Weights of a small mixture-of-experts language model, trained from scratch on English Wikipedia: 13 layers, a variant of SOAP for the experts.
Below are experts of layer 6 (counted from 0) of a mixture-of-experts language model. Rows are named router (the router's row for the expert), gate (a neuron's input weights, with its number), up (a neuron's input weights, with its number) and show model dimensions 0-159. Each number is 50 + 12 x the weight over its row's rms, rounded and kept within 0 to 99.
After each expert's rows: a language model's description of what the expert responds to. This comes from a sample of Wikipedia text that the model never trained on.

# expert 46
router:41 48 32 44 42 53 67 39 58 44 47 66 39 49 33 49 60 45 50 56 58 66 67 53 54 59 49 77 73 25 53 45 53 58 65 47 51 54 52 70 41 36 66 56 52 31 49 74 81 53 46 57 25 51 56 41 44 65 70 68 40 68 41 73 56 63 25 54 73 57 54 33 47 49 67 56 39 37 58 63 44 67 60 50 70 53 42 37 33 50 50 49 50 44 50 53 41 53 33 68 61 32 38 61 38 48 26 59 32 34 42 46 53 29 78 45 66 46 55 54 53 51 41 51 64 31 36 66 72 76 60 67 37 66 37 33 52 66 66 35 44 51 43 53 45 36 55 47 66 61 44 33 56 36 59 61 53 48 54 76
gate1:29 26 48 38 48 54 56 46 84 48 34 55 45 47 45 49 53 49 51 42 38 53 46 53 59 40 62 62 53 35 73 46 31 43 59 57 58 76 62 51 38 63 57 44 68 62 67 43 58 60 77 35 48 59 47 58 60 57 66 62 40 56 64 44 58 52 54 50 48 18 66 32 47 35 41 51 69 34 52 23 55 50 61 43 49 42 66 56 59 49 56 31 53 48 69 50 46 62 40 70 57 35 37 65 23 61 46 40 37 43 46 37 52 34 55 55 40 47 46 41 51 51 42 56 44 39 49 36 44 51 59 56 41 53 42 45 48 69 64 45 61 38 45 60 55 26 48 38 56 48 41 69 40 36 44 44 42 41 27 31
up1:66 69 56 53 52 50 38 50 20 50 68 47 47 49 46 35 60 39 40 66 57 46 70 49 39 41 43 45 55 58 35 63 68 44 35 44 29 45 17 51 58 41 49 43 39 44 43 67 29 38 30 65 53 48 61 30 32 48 39 50 48 45 39 41 40 48 42 60 42 70 41 57 44 57 48 52 27 65 50 77 39 46 49 55 70 58 34 39 37 48 44 67 50 45 29 40 54 41 57 33 42 56 57 38 76 38 58 57 57 48 42 68 57 72 61 49 68 40 47 60 64 40 66 53 61 55 49 55 71 47 37 50 60 58 68 47 60 32 50 52 37 70 54 62 48 78 50 54 44 47 67 30 53 49 60 60 47 47 56 55
It responds to: Spanish and Romance name pieces

# expert 48
router:57 40 51 46 49 48 61 39 62 55 64 67 46 37 23 39 54 38 37 44 42 57 57 58 64 56 50 85 70 21 55 53 55 55 58 59 61 64 45 65 56 39 76 49 59 25 69 51 70 62 56 64 35 55 54 44 41 54 68 56 37 43 58 61 36 44 43 57 68 54 54 42 56 47 71 57 52 34 61 67 41 43 63 51 63 45 48 43 32 56 59 69 31 27 60 52 37 41 35 63 58 37 38 54 60 42 32 51 39 47 39 34 62 48 48 43 56 57 58 57 49 39 50 48 49 25 50 37 67 77 53 59 44 54 35 44 47 48 70 55 67 42 51 80 38 56 51 64 50 66 49 47 54 34 76 63 71 39 77 72
gate0:40 55 52 56 47 49 43 60 62 36 64 34 68 48 47 43 49 50 63 50 35 66 25 35 76 54 56 38 63 22 22 46 43 33 20 63 47 69 43 50 28 63 44 46 43 53 43 51 65 54 39 63 49 72 48 53 34 31 66 57 60 53 40 67 68 41 43 52 41 48 31 48 44 55 58 53 48 34 52 48 76 33 53 37 34 61 55 72 51 43 55 70 46 29 79 82 61 53 39 60 40 56 54 45 69 65 39 40 50 42 32 25 44 33 50 32 66 38 64 53 42 58 53 37 51 66 61 53 53 41 37 49 36 47 38 61 56 36 52 61 40 53 55 40 55 52 39 83 44 55 62 55 52 61 47 43 52 48 38 34
up0:42 38 56 46 59 65 61 73 42 63 60 32 49 47 41 32 48 65 36 54 71 56 73 49 35 63 64 49 61 53 69 40 52 38 55 47 32 44 57 48 61 47 48 36 42 49 26 77 45 47 71 32 47 55 48 43 42 63 38 45 51 69 34 63 40 43 49 47 39 47 57 63 43 30 47 57 45 65 51 46 30 39 69 60 50 44 47 71 62 45 68 30 52 70 42 34 47 39 65 36 65 67 44 47 56 61 60 61 74 63 57 51 56 61 54 55 43 55 49 40 50 45 51 58 52 53 47 63 25 32 54 60 48 32 64 46 44 59 70 32 40 47 70 75 56 65 42 54 57 69 40 57 62 61 43 47 69 66 43 63
It responds to: Latinate word stems

# expert 54
router:41 41 34 36 45 37 68 49 56 68 60 53 46 53 43 32 50 50 52 39 56 50 52 51 48 57 41 84 74 33 39 50 57 30 37 45 50 47 45 55 48 38 77 44 46 21 50 52 71 63 61 63 33 35 58 50 44 63 65 37 41 37 34 44 55 53 40 64 65 52 43 47 53 47 63 37 48 47 42 44 28 51 79 56 61 44 35 41 20 48 60 54 31 43 48 54 44 58 42 57 67 48 50 64 56 43 35 75 52 27 58 39 55 54 74 49 55 43 62 45 31 55 49 46 44 45 11 47 44 78 48 56 40 64 54 35 43 48 48 54 56 62 53 65 33 46 53 53 72 61 28 40 55 55 60 35 46 53 55 56
gate1:71 43 30 64 61 49 69 54 39 37 54 52 49 41 57 44 30 54 67 79 68 36 49 42 57 43 58 61 42 58 47 54 46 27 59 45 54 40 43 51 50 65 61 67 58 34 38 39 41 63 21 44 59 61 55 50 40 54 39 55 55 63 42 36 63 50 47 60 54 61 56 72 71 72 61 31 44 48 64 44 49 26 63 36 45 54 29 42 59 45 56 82 35 63 45 67 49 43 39 58 61 44 65 62 65 44 44 63 23 42 61 47 41 57 74 59 39 34 46 53 25 37 48 48 67 56 48 68 53 49 44 63 40 58 40 52 60 59 16 38 55 52 53 55 43 39 69 45 66 36 43 32 46 53 43 28 38 47 46 54
up1:13 59 56 41 39 50 37 55 46 57 60 54 49 64 28 52 66 34 33 31 64 64 60 57 68 63 32 58 49 36 49 37 65 73 58 66 41 54 39 57 46 48 57 45 44 54 62 56 57 47 74 63 44 49 39 30 51 46 62 52 56 36 60 62 22 41 42 40 55 50 40 36 44 30 59 71 62 50 31 54 40 85 55 68 60 40 45 36 30 75 38 28 58 33 51 45 44 63 52 40 33 58 27 44 34 50 50 50 71 54 48 49 51 59 43 45 71 59 51 42 66 49 53 54 41 46 43 29 47 53 66 26 53 44 58 47 50 40 71 61 62 48 56 55 48 64 43 62 35 55 60 63 43 44 62 55 70 57 54 44
It responds to: British place and club names

# expert 18
router:31 55 36 28 41 49 58 44 54 43 81 59 48 55 35 51 63 32 49 62 42 48 51 49 45 53 36 72 66 43 52 53 48 68 62 45 37 50 47 72 60 36 66 49 37 26 59 49 55 67 45 62 21 62 59 43 50 65 70 60 50 57 38 57 31 62 35 69 63 58 54 32 60 39 64 51 35 36 63 65 46 56 66 48 73 58 40 46 36 61 66 55 30 34 50 47 52 46 37 68 45 30 34 66 64 57 31 60 39 34 54 37 50 45 63 56 64 28 73 46 56 45 55 35 59 38 36 39 59 70 46 64 54 46 47 41 52 64 74 41 42 50 45 63 36 53 43 56 71 54 41 45 69 54 74 46 55 48 63 64
gate0:41 28 53 42 50 26 42 52 73 42 62 65 36 75 59 63 36 46 76 55 60 54 55 68 45 69 41 41 49 33 55 37 51 65 37 73 34 56 59 51 73 45 56 52 45 51 53 57 37 62 55 55 77 42 65 61 65 71 33 56 64 56 62 34 58 69 51 55 48 29 40 38 56 66 54 55 59 56 59 41 49 57 53 38 46 56 62 68 48 40 44 52 48 44 60 50 70 44 58 61 57 41 33 46 64 48 51 45 34 63 57 69 53 38 55 56 45 67 56 49 49 49 48 28 50 40 37 43 52 63 51 52 51 23 30 61 38 60 42 29 52 34 56 51 35 42 50 49 40 58 48 42 63 75 48 62 34 73 59 31
up0:38 44 44 41 55 56 47 48 67 47 66 55 55 61 71 54 41 47 52 63 50 32 66 72 54 66 56 42 34 29 63 56 59 69 52 75 45 65 62 41 56 42 46 62 57 44 48 49 44 55 36 51 75 41 39 34 59 52 41 83 52 65 60 13 48 64 48 52 60 32 26 28 67 69 44 77 72 37 54 57 36 58 63 43 49 47 45 50 61 48 39 48 50 61 70 46 63 52 50 70 64 62 40 42 57 50 53 40 30 25 69 64 55 62 48 56 59 57 52 56 48 54 42 53 47 38 40 51 53 63 51 55 34 40 46 73 54 47 61 32 54 44 37 53 40 42 64 58 46 42 55 47 60 58 52 45 36 77 57 21
It responds to: Adjective suffixes and descriptors

# expert 62
router:49 50 46 33 49 61 68 39 48 63 64 65 40 43 34 56 69 46 20 49 55 45 55 57 44 65 49 70 64 44 47 53 58 47 46 52 62 40 52 61 53 37 74 42 51 32 51 54 69 56 70 57 42 44 54 47 35 42 58 46 51 71 41 45 49 46 37 49 57 61 52 53 58 27 75 67 49 28 52 62 25 43 77 55 70 73 37 54 46 62 50 54 34 34 59 49 30 47 42 67 49 42 30 66 61 53 31 81 44 40 51 37 54 51 59 59 65 39 68 64 51 54 47 43 66 44 31 47 36 75 70 65 34 55 44 25 66 65 57 51 54 61 58 71 43 47 44 54 62 53 48 41 40 39 59 46 57 52 54 65
gate1:72 61 35 42 63 42 64 78 54 63 39 57 65 52 49 47 56 34 38 51 59 70 76 61 46 32 52 56 63 38 50 50 53 57 49 55 33 52 45 58 53 32 50 59 32 33 74 51 40 53 42 54 53 67 52 56 49 47 54 56 33 58 36 53 22 53 50 60 25 57 48 32 46 62 56 71 30 50 25 71 50 57 68 37 53 44 47 39 42 66 33 52 39 55 57 34 57 55 40 70 53 33 26 58 54 53 53 72 49 57 52 35 62 54 62 49 43 55 61 42 54 62 52 31 48 57 54 53 66 44 47 44 58 52 35 44 69 38 52 35 46 56 65 52 59 57 55 54 34 66 61 45 68 51 52 64 65 44 40 78
up1:48 44 24 55 42 50 47 49 48 48 40 58 62 76 48 43 37 63 45 45 58 55 60 44 29 67 41 41 53 41 46 43 68 49 62 43 36 67 24 68 49 54 50 76 43 49 44 31 38 61 54 41 51 68 57 63 50 59 56 48 52 55 10 54 14 64 38 55 50 53 27 33 43 59 50 51 45 62 49 70 52 58 53 65 54 52 57 63 49 63 62 48 59 55 51 46 74 56 42 81 57 48 48 45 39 51 58 73 70 47 45 34 39 56 58 73 55 52 32 74 79 49 50 66 41 62 48 47 79 33 33 58 58 37 68 53 35 44 49 49 61 49 43 59 56 70 55 40 52 49 60 32 42 26 46 44 65 61 44 46
It responds to: Mid-word syllable pieces

# expert 53
router:43 60 39 32 57 41 63 38 51 59 76 57 52 36 38 50 40 58 34 54 55 55 61 58 58 65 44 73 69 47 40 53 48 41 45 31 48 47 60 60 39 37 67 32 69 23 55 47 59 63 61 51 46 45 69 50 31 62 64 46 46 47 52 54 54 49 46 56 53 52 55 50 53 34 56 49 52 37 36 51 42 48 58 58 65 64 29 38 38 51 56 51 44 36 41 49 34 52 39 47 63 46 34 57 54 46 31 56 46 26 46 57 59 31 49 65 54 44 69 56 62 51 38 36 59 55 45 44 45 86 53 69 25 55 48 33 37 56 54 36 46 48 53 82 22 54 52 62 50 52 33 48 68 54 67 34 60 45 61 58
gate0:42 54 40 55 68 63 68 65 66 48 54 43 59 55 59 57 60 44 54 38 56 54 39 36 42 34 58 51 51 52 38 67 56 72 38 53 42 62 55 43 50 47 40 49 55 56 64 43 55 52 13 31 53 43 54 51 19 52 51 51 45 62 30 58 51 34 50 52 49 49 70 59 49 62 33 57 65 43 62 83 66 49 44 49 50 47 27 60 41 57 63 32 51 54 46 51 53 45 52 46 63 49 58 60 49 27 57 40 59 56 44 39 41 62 52 69 48 48 42 30 46 60 47 68 65 57 75 58 51 72 54 60 42 43 57 34 71 68 51 45 75 62 51 41 55 48 43 64 60 46 41 53 56 50 51 43 49 62 49 60
up0:39 51 41 40 58 40 36 56 19 26 48 51 38 53 52 42 40 57 64 45 44 36 35 51 41 48 55 47 73 57 63 61 55 26 45 59 36 52 54 62 26 46 54 76 73 67 40 49 39 65 43 38 52 66 55 28 53 62 48 71 36 41 53 54 32 45 60 52 60 51 52 49 44 69 54 46 49 58 55 55 62 32 36 29 52 43 52 56 43 62 25 61 54 38 49 45 43 58 51 57 42 44 53 60 61 27 47 43 69 38 46 57 57 53 56 61 57 43 51 51 45 53 60 49 63 50 43 50 52 44 70 55 44 38 41 49 62 70 52 45 51 58 59 42 69 53 54 33 31 56 68 58 49 37 62 50 51 31 36 42
It responds to: Verb and word pieces

# expert 44
router:37 49 39 34 49 43 66 41 51 60 53 59 43 44 34 28 63 51 41 60 56 44 61 61 41 64 46 67 65 40 32 49 50 62 60 66 61 36 49 78 48 37 59 55 39 40 63 52 75 59 50 57 20 59 54 33 24 67 63 55 49 43 32 49 55 47 38 72 55 62 63 50 55 40 56 53 32 35 52 42 55 56 68 37 72 59 27 58 43 61 50 52 53 43 41 32 49 52 51 60 76 19 50 60 44 54 24 49 44 42 55 27 53 51 66 57 54 64 67 57 42 48 47 42 39 31 42 30 56 72 70 67 41 53 42 25 54 49 58 46 34 51 38 58 58 54 68 46 71 56 54 51 56 47 68 44 53 55 52 70
gate0:53 59 39 51 33 64 43 50 52 58 59 40 42 35 28 61 71 49 35 70 47 48 46 60 39 64 77 50 33 28 73 55 46 64 65 72 47 53 59 41 61 26 53 30 70 38 49 26 26 71 30 28 45 72 50 74 38 56 46 51 44 64 49 57 70 59 48 39 45 24 57 44 45 42 47 66 35 50 56 38 57 38 45 41 59 78 67 52 58 51 46 71 35 50 59 59 48 49 60 47 48 55 43 57 47 74 48 55 51 29 47 46 42 51 59 50 21 38 40 62 42 40 65 55 33 42 52 66 59 57 38 51 45 54 68 58 70 52 44 53 33 44 33 48 48 63 43 39 41 42 42 26 49 45 43 48 37 36 60 61
up0:46 37 51 65 57 65 41 54 50 62 61 47 31 34 39 45 61 50 66 78 53 50 47 52 68 58 44 52 51 50 54 49 45 41 63 56 37 48 35 39 57 52 53 51 43 45 35 42 50 48 44 50 44 48 59 45 55 65 49 40 41 45 52 44 50 71 39 59 53 23 80 60 53 49 37 52 35 37 50 33 54 54 41 53 62 63 47 58 43 41 56 64 77 48 50 47 45 46 37 46 57 39 57 51 40 18 64 37 49 30 55 66 59 49 53 53 35 56 49 69 70 48 66 53 63 68 56 51 39 58 45 38 50 53 29 65 57 35 61 38 26 54 56 40 43 69 46 60 65 55 36 54 51 71 42 65 44 54 61 51
It responds to: Census and election figures

# expert 12
router:42 30 31 23 37 43 54 46 62 47 45 51 43 51 46 29 43 44 34 62 59 63 63 61 42 57 38 66 67 45 49 57 67 52 38 44 69 47 64 70 47 34 64 54 64 33 48 49 73 66 52 53 26 29 31 52 31 54 60 40 51 47 40 64 54 47 21 70 71 42 44 43 43 45 70 64 52 41 50 52 41 70 61 59 69 60 38 37 42 53 64 48 39 47 53 46 28 39 32 51 61 34 43 64 50 63 31 47 49 57 46 39 47 33 55 52 61 41 54 49 51 46 53 65 39 46 42 44 56 60 34 62 34 79 59 32 67 61 52 36 53 56 69 66 33 61 51 55 71 53 33 30 58 55 54 50 40 63 53 51
gate0:65 38 30 40 53 33 50 23 55 62 49 50 50 50 53 63 34 34 32 54 61 38 61 58 43 40 63 53 67 50 39 46 63 49 48 55 57 57 56 55 65 44 65 45 52 55 68 53 52 45 51 37 41 45 47 73 60 55 70 54 38 52 61 36 51 41 43 51 66 37 66 62 73 47 40 74 71 32 41 61 49 39 43 34 63 48 31 44 47 58 54 63 69 50 70 54 64 43 56 49 52 37 39 51 55 42 57 59 24 26 43 49 49 65 60 56 49 59 49 44 37 58 18 47 56 63 24 48 45 50 51 31 40 48 29 53 66 47 33 42 51 58 32 51 43 40 39 30 54 60 57 55 35 19 58 41 41 52 54 49
up0:42 48 49 47 42 55 29 50 35 52 30 53 54 59 37 40 37 58 47 69 54 52 55 53 60 48 56 43 54 61 65 50 40 43 52 56 77 33 53 40 60 57 64 52 43 41 37 45 70 43 49 49 49 58 37 51 44 54 47 49 53 59 46 23 38 39 65 43 53 56 39 75 46 30 46 27 62 49 28 42 19 76 55 60 47 63 33 48 54 36 46 79 40 33 62 53 16 39 41 47 52 39 38 57 55 45 37 49 50 55 49 88 48 36 30 61 59 48 56 40 54 36 39 59 40 49 38 44 62 38 58 42 52 43 44 38 72 37 77 34 73 62 37 43 32 60 43 48 43 63 54 54 59 44 36 54 52 42 55 44
It responds to: Days and time periods

# expert 47
router:47 51 36 29 48 39 59 50 52 62 57 69 55 45 30 23 66 56 45 49 40 61 57 53 46 65 49 71 75 43 38 51 52 50 48 54 51 49 47 79 52 16 66 56 69 25 61 63 67 69 53 58 26 45 63 47 42 59 61 39 50 39 40 49 51 56 34 58 57 70 47 50 48 42 68 42 54 37 51 50 40 74 69 49 75 37 37 36 35 49 64 56 27 40 54 59 43 52 36 58 69 32 29 74 44 60 27 71 50 41 41 53 71 50 61 47 57 45 57 62 49 37 32 40 60 42 44 48 54 76 67 60 50 54 49 41 51 51 60 39 48 48 55 75 38 48 43 46 69 63 46 37 70 42 59 49 45 63 69 64
gate0:26 55 39 60 47 33 48 67 41 38 49 48 63 49 52 29 45 59 67 34 34 39 75 40 32 53 61 43 51 63 79 42 60 51 46 51 53 46 55 45 45 41 46 39 60 46 50 44 50 41 41 31 51 52 42 46 60 57 57 54 51 24 54 43 36 38 35 46 60 44 61 43 56 38 39 37 33 38 58 47 61 48 42 57 50 33 33 42 44 46 49 43 65 52 88 22 53 48 52 37 46 43 43 54 57 42 48 42 53 48 29 61 59 58 37 51 44 74 65 66 47 41 51 58 61 71 59 65 50 58 66 41 50 60 48 63 61 57 50 45 41 39 32 59 48 51 46 36 39 66 57 63 54 54 47 52 57 55 57 53
up0:75 53 48 42 59 62 46 34 57 69 44 55 32 53 42 80 61 45 44 76 71 65 33 58 73 40 37 56 48 43 32 58 49 43 51 52 37 50 42 63 50 53 48 52 47 54 36 58 50 62 58 69 46 56 65 52 40 41 40 51 54 65 48 48 63 65 63 54 42 51 43 61 52 59 72 55 66 64 44 46 38 57 50 46 53 61 70 60 47 51 53 54 40 48 27 75 46 39 47 53 56 56 57 52 42 52 48 52 57 58 53 46 50 31 56 42 50 31 38 38 52 51 54 40 27 45 32 36 47 46 32 47 57 33 51 43 36 41 50 48 48 52 81 33 50 46 49 55 60 42 42 34 41 49 52 51 30 42 40 51
It responds to: Awards and institutions